From a checkpoint of a small mixture-of-experts model trained on Wikipedia: 96 SwiGLU neurons an expert, 541M tokens.
Below are experts of layer 6 (counted from 0) of a mixture-of-experts language model. Rows are named router (the router's row for the expert), gate (a neuron's input weights, with its number), up (a neuron's input weights, with its number), down (a neuron's output weights, with its number) and show model dimensions 64-95. Each number is 50 + 10 x the weight over its row's rms, rounded and kept within 0 to 99.
Before each expert's rows: "comes after" lists some tokens at least twice as common just before its tokens as in all text; "mostly gets" lists some tokens that are sent to it at least half of the time. This comes from a sample of Wikipedia text that the model never trained on. Tokens count by the router's weight.

# expert 7
comes after: " ", "1", "9", "ed", "–", " pro"
mostly gets: " in", " with", " for", " at", " from", " on"
router:57 46 53 78 59 64 44 56 37 54 54 56 61 47 36 49 48 39 34 44 57 51 40 51 52 55 63 54 51 25 63 42
gate0:46 63 34 63 45 41 63 41 59 43 63 60 47 49 40 47 38 60 37 58 53 52 37 61 69 44 57 41 32 46 59 56
up0:61 62 46 47 21 49 61 47 46 56 49 43 61 48 38 64 61 47 54 44 56 43 32 35 41 42 46 49 61 60 32 49
down0:51 56 47 46 66 51 46 69 57 42 67 53 48 42 54 46 45 31 49 40 41 51 53 60 42 44 55 52 40 41 72 42
gate1:50 39 57 58 64 57 68 50 51 56 56 58 38 57 63 47 54 46 41 55 32 63 47 31 52 55 44 51 58 44 54 45
up1:54 54 41 51 57 61 56 56 50 46 47 46 56 46 55 36 61 46 41 67 41 46 34 59 46 46 37 68 30 54 51 62
down1:51 29 60 60 55 53 48 42 44 50 51 67 60 41 56 53 35 61 48 55 53 41 55 33 48 40 59 64 69 40 59 49
gate2:28 61 39 40 48 53 38 47 40 65 54 58 44 52 62 30 30 47 38 40 81 60 28 60 52 33 52 62 55 59 61 35
up2:43 43 57 54 32 77 54 45 54 22 66 43 37 52 42 41 57 37 49 69 55 37 48 42 43 55 59 39 68 42 45 62
down2:51 60 38 50 28 66 58 41 51 27 61 35 29 64 47 51 55 42 56 40 45 42 47 46 55 50 58 45 43 44 45 54
gate3:64 68 47 42 53 58 53 46 49 64 68 34 47 39 60 46 46 48 67 29 41 49 42 63 56 67 62 53 47 51 45 51
up3:64 42 47 43 50 40 42 54 49 54 63 53 40 66 62 56 58 38 49 51 63 39 38 56 75 65 45 63 51 42 48 50
down3:49 45 40 34 59 57 35 47 71 53 36 47 53 56 41 51 62 46 49 57 58 47 51 48 37 51 57 53 42 50 41 57
gate4:58 33 29 49 62 59 46 47 42 48 46 42 43 34 49 49 44 42 41 37 65 33 49 60 64 49 37 40 48 48 55 42
up4:25 54 49 58 52 48 23 56 56 46 47 45 43 46 50 64 49 59 51 41 81 60 43 30 52 49 43 69 45 39 56 45
down4:51 56 46 58 52 49 57 54 36 33 75 57 44 39 63 62 57 33 43 51 48 54 47 42 63 50 52 62 69 29 38 63
gate5:62 51 53 66 41 38 56 52 58 41 44 43 49 68 54 49 41 46 55 47 53 48 45 64 43 61 37 42 59 54 53 43
up5:32 40 44 57 45 51 50 64 56 39 63 44 43 50 55 45 37 44 32 44 60 44 64 39 45 55 32 50 48 48 64 62
down5:42 50 40 49 29 63 30 52 47 49 70 53 47 55 53 46 34 27 53 34 56 40 40 44 66 66 45 52 37 37 56 65
gate6:43 62 36 44 60 54 35 60 58 60 68 33 57 51 53 40 60 33 52 46 58 51 38 57 47 30 56 61 56 53 40 32
up6:55 44 45 36 56 44 35 51 54 47 52 59 43 42 54 48 36 61 48 54 52 50 40 50 46 65 55 27 40 53 54 60
down6:57 56 33 36 72 45 47 69 47 57 69 58 66 46 50 56 51 67 31 54 48 48 49 66 49 50 42 52 34 49 38 55
gate7:54 40 56 51 69 50 34 45 27 74 48 52 57 66 55 52 64 60 47 53 50 60 38 71 68 37 60 48 47 54 47 39
up7:61 48 37 54 30 58 64 54 54 39 55 50 45 45 52 23 48 38 54 48 59 45 45 47 27 36 56 57 52 49 33 58
down7:56 25 45 66 47 61 51 48 38 57 40 42 57 35 55 41 56 55 56 32 49 54 54 49 47 47 50 47 51 40 63 52
gate8:43 65 56 36 57 40 58 59 39 53 50 29 52 50 44 31 45 43 48 46 54 53 54 56 38 54 67 33 38 51 54 55
up8:56 45 57 37 61 60 22 46 62 50 59 77 44 51 62 47 48 52 51 33 53 39 48 43 66 57 51 51 43 42 43 68
down8:52 47 38 55 48 50 44 46 40 49 61 40 51 59 64 27 49 43 51 35 50 47 45 44 63 47 37 46 35 53 59 62
gate9:60 82 54 68 57 40 46 50 55 33 50 58 47 43 39 50 52 54 34 30 61 60 46 50 60 60 56 42 69 53 48 65
up9:43 55 47 44 64 51 52 68 60 45 58 40 48 45 53 33 44 48 45 62 46 50 75 44 55 52 47 46 53 56 59 35
down9:47 73 48 38 57 54 42 54 36 47 51 27 38 63 51 48 38 52 48 47 51 58 44 53 52 56 41 53 52 59 45 39

# expert 2
comes after: "2", " |", "1", "0", "9", " P"
mostly gets: " c", " re", " e", " le", " con", " ar"
router:41 42 52 42 40 40 44 60 34 51 53 67 51 49 63 44 55 53 59 59 39 58 43 36 56 41 50 43 45 34 36 31
gate0:52 60 57 50 57 47 55 33 20 55 48 33 46 35 61 55 53 30 61 42 43 48 38 67 50 49 52 37 43 50 44 48
up0:45 65 42 53 34 34 49 60 29 44 31 34 50 34 42 45 57 57 55 52 48 44 66 51 38 50 60 50 54 48 55 61
down0:45 58 41 62 43 63 65 49 50 51 39 55 35 33 42 41 51 48 35 57 53 55 38 55 61 41 46 51 44 54 62 61
gate1:53 60 53 56 50 69 50 49 66 61 59 28 57 34 59 50 54 44 64 49 68 36 44 37 38 46 47 41 46 55 53 54
up1:35 57 42 47 42 38 60 25 36 57 45 59 38 44 45 57 53 59 60 40 37 56 50 56 60 36 50 55 49 55 50 35
down1:51 45 41 66 58 44 38 33 62 61 37 55 51 40 46 37 39 67 52 39 43 51 61 47 43 44 58 43 34 40 42 48
gate2:43 61 60 49 48 43 60 60 57 47 55 66 42 49 56 38 43 58 56 60 38 50 60 56 61 52 67 71 39 59 37 49
up2:64 49 56 75 44 31 60 32 59 43 52 60 52 41 67 49 53 47 48 39 59 63 30 70 71 42 58 41 45 33 35 61
down2:49 54 31 49 64 48 49 46 75 71 44 57 28 52 35 85 61 59 48 52 45 58 54 54 56 57 39 38 64 46 53 51
gate3:46 55 63 62 54 54 42 53 47 66 48 38 66 34 39 48 48 52 41 15 33 52 65 26 52 60 42 42 47 51 41 56
up3:54 61 44 72 55 39 52 67 49 49 64 59 54 54 43 43 72 65 70 45 36 43 50 43 55 61 62 53 40 49 49 45
down3:48 46 54 58 57 47 54 56 48 51 55 30 55 48 69 28 51 58 64 59 49 47 55 56 61 57 26 34 53 48 57 47
gate4:39 31 42 64 50 60 39 55 55 49 53 55 53 46 63 53 52 42 42 44 56 52 39 43 40 41 54 37 62 49 61 47
up4:54 54 60 57 55 63 71 37 46 36 50 67 46 41 46 45 60 44 35 33 48 59 51 49 43 62 60 67 46 44 70 47
down4:52 35 43 57 54 48 50 47 62 58 53 52 35 36 54 29 40 66 43 59 51 60 51 57 53 40 52 46 36 54 63 76
gate5:67 46 56 29 55 56 41 59 53 63 47 54 45 55 48 58 54 58 29 74 58 51 50 46 72 58 56 39 56 55 49 49
up5:62 50 58 47 53 52 45 60 51 47 47 54 37 64 61 51 61 50 32 59 68 44 53 47 59 62 53 57 59 41 60 40
down5:60 64 51 36 50 55 54 54 36 58 64 52 58 39 49 41 50 46 61 67 48 68 56 58 65 45 53 58 38 55 36 33
gate6:24 70 43 54 67 56 47 63 47 44 47 48 64 63 36 49 51 48 50 44 40 40 51 53 47 58 56 42 44 47 60 63
up6:39 47 58 51 49 38 46 61 50 34 49 59 48 29 38 48 53 43 76 48 43 50 35 47 61 41 42 57 46 53 44 47
down6:59 41 44 65 54 41 50 49 48 42 41 67 65 51 52 55 46 65 45 44 16 55 52 60 58 28 69 41 54 46 59 45
gate7:32 46 44 44 46 50 57 56 51 48 55 46 48 30 64 60 51 46 36 63 45 47 49 59 75 41 26 39 52 69 54 45
up7:51 54 72 53 50 54 46 39 60 51 50 49 54 55 45 48 36 46 50 63 61 46 66 54 31 32 41 49 65 60 59 58
down7:43 43 40 50 61 52 60 52 61 53 50 39 46 55 40 56 32 46 49 52 33 41 48 70 50 46 55 54 58 58 52 48
gate8:54 64 50 49 56 40 53 57 57 56 55 57 48 44 64 55 67 48 33 56 61 51 67 39 60 45 56 40 44 43 55 27
up8:60 53 53 53 53 52 48 34 59 52 50 52 54 40 51 50 50 57 36 49 65 34 38 50 64 51 26 39 56 62 64 64
down8:60 43 50 39 40 32 46 55 62 54 39 36 39 53 67 22 75 62 54 33 55 37 63 52 40 44 47 45 45 56 52 51
gate9:49 44 40 42 44 54 43 50 43 64 61 54 27 62 61 50 26 52 44 62 52 60 57 53 50 35 44 50 60 25 38 47
up9:55 42 33 49 48 25 69 58 49 57 58 36 54 59 54 51 61 56 42 68 50 58 45 61 50 41 60 35 41 37 48 39
down9:49 62 54 50 50 32 68 50 66 48 43 28 38 42 61 66 50 67 68 51 54 49 47 42 53 64 51 58 48 39 46 57

# expert 5
comes after: ".", "-", ",", ":", " (", "|"
mostly gets: " R", " T", " M", " B", " S", " G"
router:53 60 37 55 57 56 58 33 47 47 56 47 41 44 51 52 65 36 60 31 71 50 69 47 63 46 37 39 34 53 48 45
gate0:47 65 41 36 55 46 51 73 38 60 34 62 53 58 53 35 55 55 43 41 58 54 57 55 40 56 42 60 57 50 51 45
up0:60 56 58 49 52 60 52 59 59 41 62 67 49 52 53 37 62 35 70 50 62 65 67 44 34 44 50 41 41 69 60 53
down0:53 59 57 42 54 41 41 36 41 53 54 61 52 54 56 30 54 50 56 55 53 65 44 61 62 57 35 72 62 45 45 46
gate1:40 57 65 55 65 40 57 37 61 56 34 58 72 56 44 49 38 80 53 54 57 35 42 43 51 54 54 47 70 58 48 47
up1:45 52 58 55 61 62 59 54 30 46 48 46 42 68 50 52 47 41 63 63 54 53 37 52 44 45 59 57 38 50 57 44
down1:46 66 52 48 67 57 46 47 54 63 34 65 53 55 49 71 47 53 45 73 66 44 45 41 38 59 37 62 39 38 57 66
gate2:58 45 70 51 57 38 65 48 72 42 55 50 64 52 66 48 38 67 47 54 51 38 43 56 59 60 58 47 53 45 52 52
up2:60 72 62 33 58 54 38 56 37 49 46 55 60 44 40 50 49 38 64 49 46 42 57 70 69 47 48 45 30 44 80 71
down2:40 52 32 43 36 43 46 41 54 48 50 42 52 49 34 60 58 57 42 62 54 52 73 60 45 38 32 33 50 60 39 41
gate3:24 52 57 71 60 53 59 47 58 38 36 47 49 52 37 32 47 68 58 41 33 50 52 55 50 60 36 53 46 45 47 49
up3:48 51 52 41 35 38 49 52 46 48 36 62 44 30 43 58 46 39 41 52 46 50 43 67 68 44 54 48 45 64 34 51
down3:56 35 75 56 45 55 38 54 56 50 52 65 54 52 56 51 51 56 45 64 67 54 52 59 63 45 58 70 52 70 58 61
gate4:56 63 48 70 44 43 56 46 21 49 71 46 45 63 56 50 61 45 57 40 58 41 25 39 45 54 47 64 43 45 57 30
up4:54 35 41 69 40 54 71 31 69 51 61 51 37 50 54 50 39 61 18 49 49 39 41 59 44 35 47 63 60 57 57 61
down4:52 46 61 35 62 50 35 59 36 56 42 47 51 42 45 44 69 28 56 65 50 46 51 38 60 48 60 26 49 46 59 76
gate5:54 68 60 40 40 54 61 54 41 62 56 47 30 55 48 48 53 61 43 49 46 45 56 41 62 62 60 63 61 56 56 47
up5:49 45 57 61 36 62 47 40 60 44 59 49 54 55 40 60 55 52 66 70 66 50 65 43 48 64 50 43 44 45 59 49
down5:53 52 59 57 36 44 39 64 38 32 42 51 53 40 47 67 41 47 55 51 43 41 33 62 48 55 54 29 51 65 66 63
gate6:50 70 46 51 50 34 58 62 42 51 65 62 47 43 41 68 60 51 47 48 56 41 54 47 68 56 54 52 40 44 56 56
up6:52 54 74 38 42 49 50 55 48 48 50 40 53 38 40 44 55 55 65 35 59 63 65 56 49 58 56 40 41 61 39 32
down6:67 62 59 34 59 52 46 52 59 53 52 55 54 54 42 40 47 57 47 33 53 38 62 48 53 51 53 61 47 39 50 54
gate7:39 59 49 54 41 28 35 54 34 44 58 46 43 47 32 38 46 38 56 56 60 48 57 38 59 42 66 43 43 43 68 43
up7:46 47 44 39 56 43 53 22 64 57 71 31 41 42 44 51 70 36 57 48 46 59 44 65 52 61 53 61 64 42 41 33
down7:39 44 41 56 62 41 48 41 56 50 60 60 48 67 61 44 54 49 46 49 62 25 42 57 48 56 29 42 39 55 55 40
gate8:39 57 53 64 39 44 53 70 66 48 41 69 29 36 59 54 43 59 43 33 29 60 47 61 42 32 35 48 49 60 28 46
up8:59 49 40 21 37 49 34 47 47 42 62 40 52 39 42 52 72 54 53 46 52 57 67 43 63 54 54 47 56 42 36 59
down8:60 70 41 32 42 51 47 51 58 71 49 54 57 39 50 31 47 36 51 41 53 43 63 47 56 60 67 36 64 63 46 59
gate9:36 68 29 43 58 61 46 55 47 51 41 44 71 38 58 58 30 69 65 46 43 34 47 40 56 45 68 55 61 43 50 62
up9:63 40 37 42 53 51 58 47 78 58 39 62 43 46 58 43 37 47 51 63 51 53 49 54 60 55 27 42 59 36 37 63
down9:45 48 62 43 45 67 46 58 43 44 65 62 50 54 47 39 29 57 46 64 45 63 48 48 59 58 36 38 62 55 38 52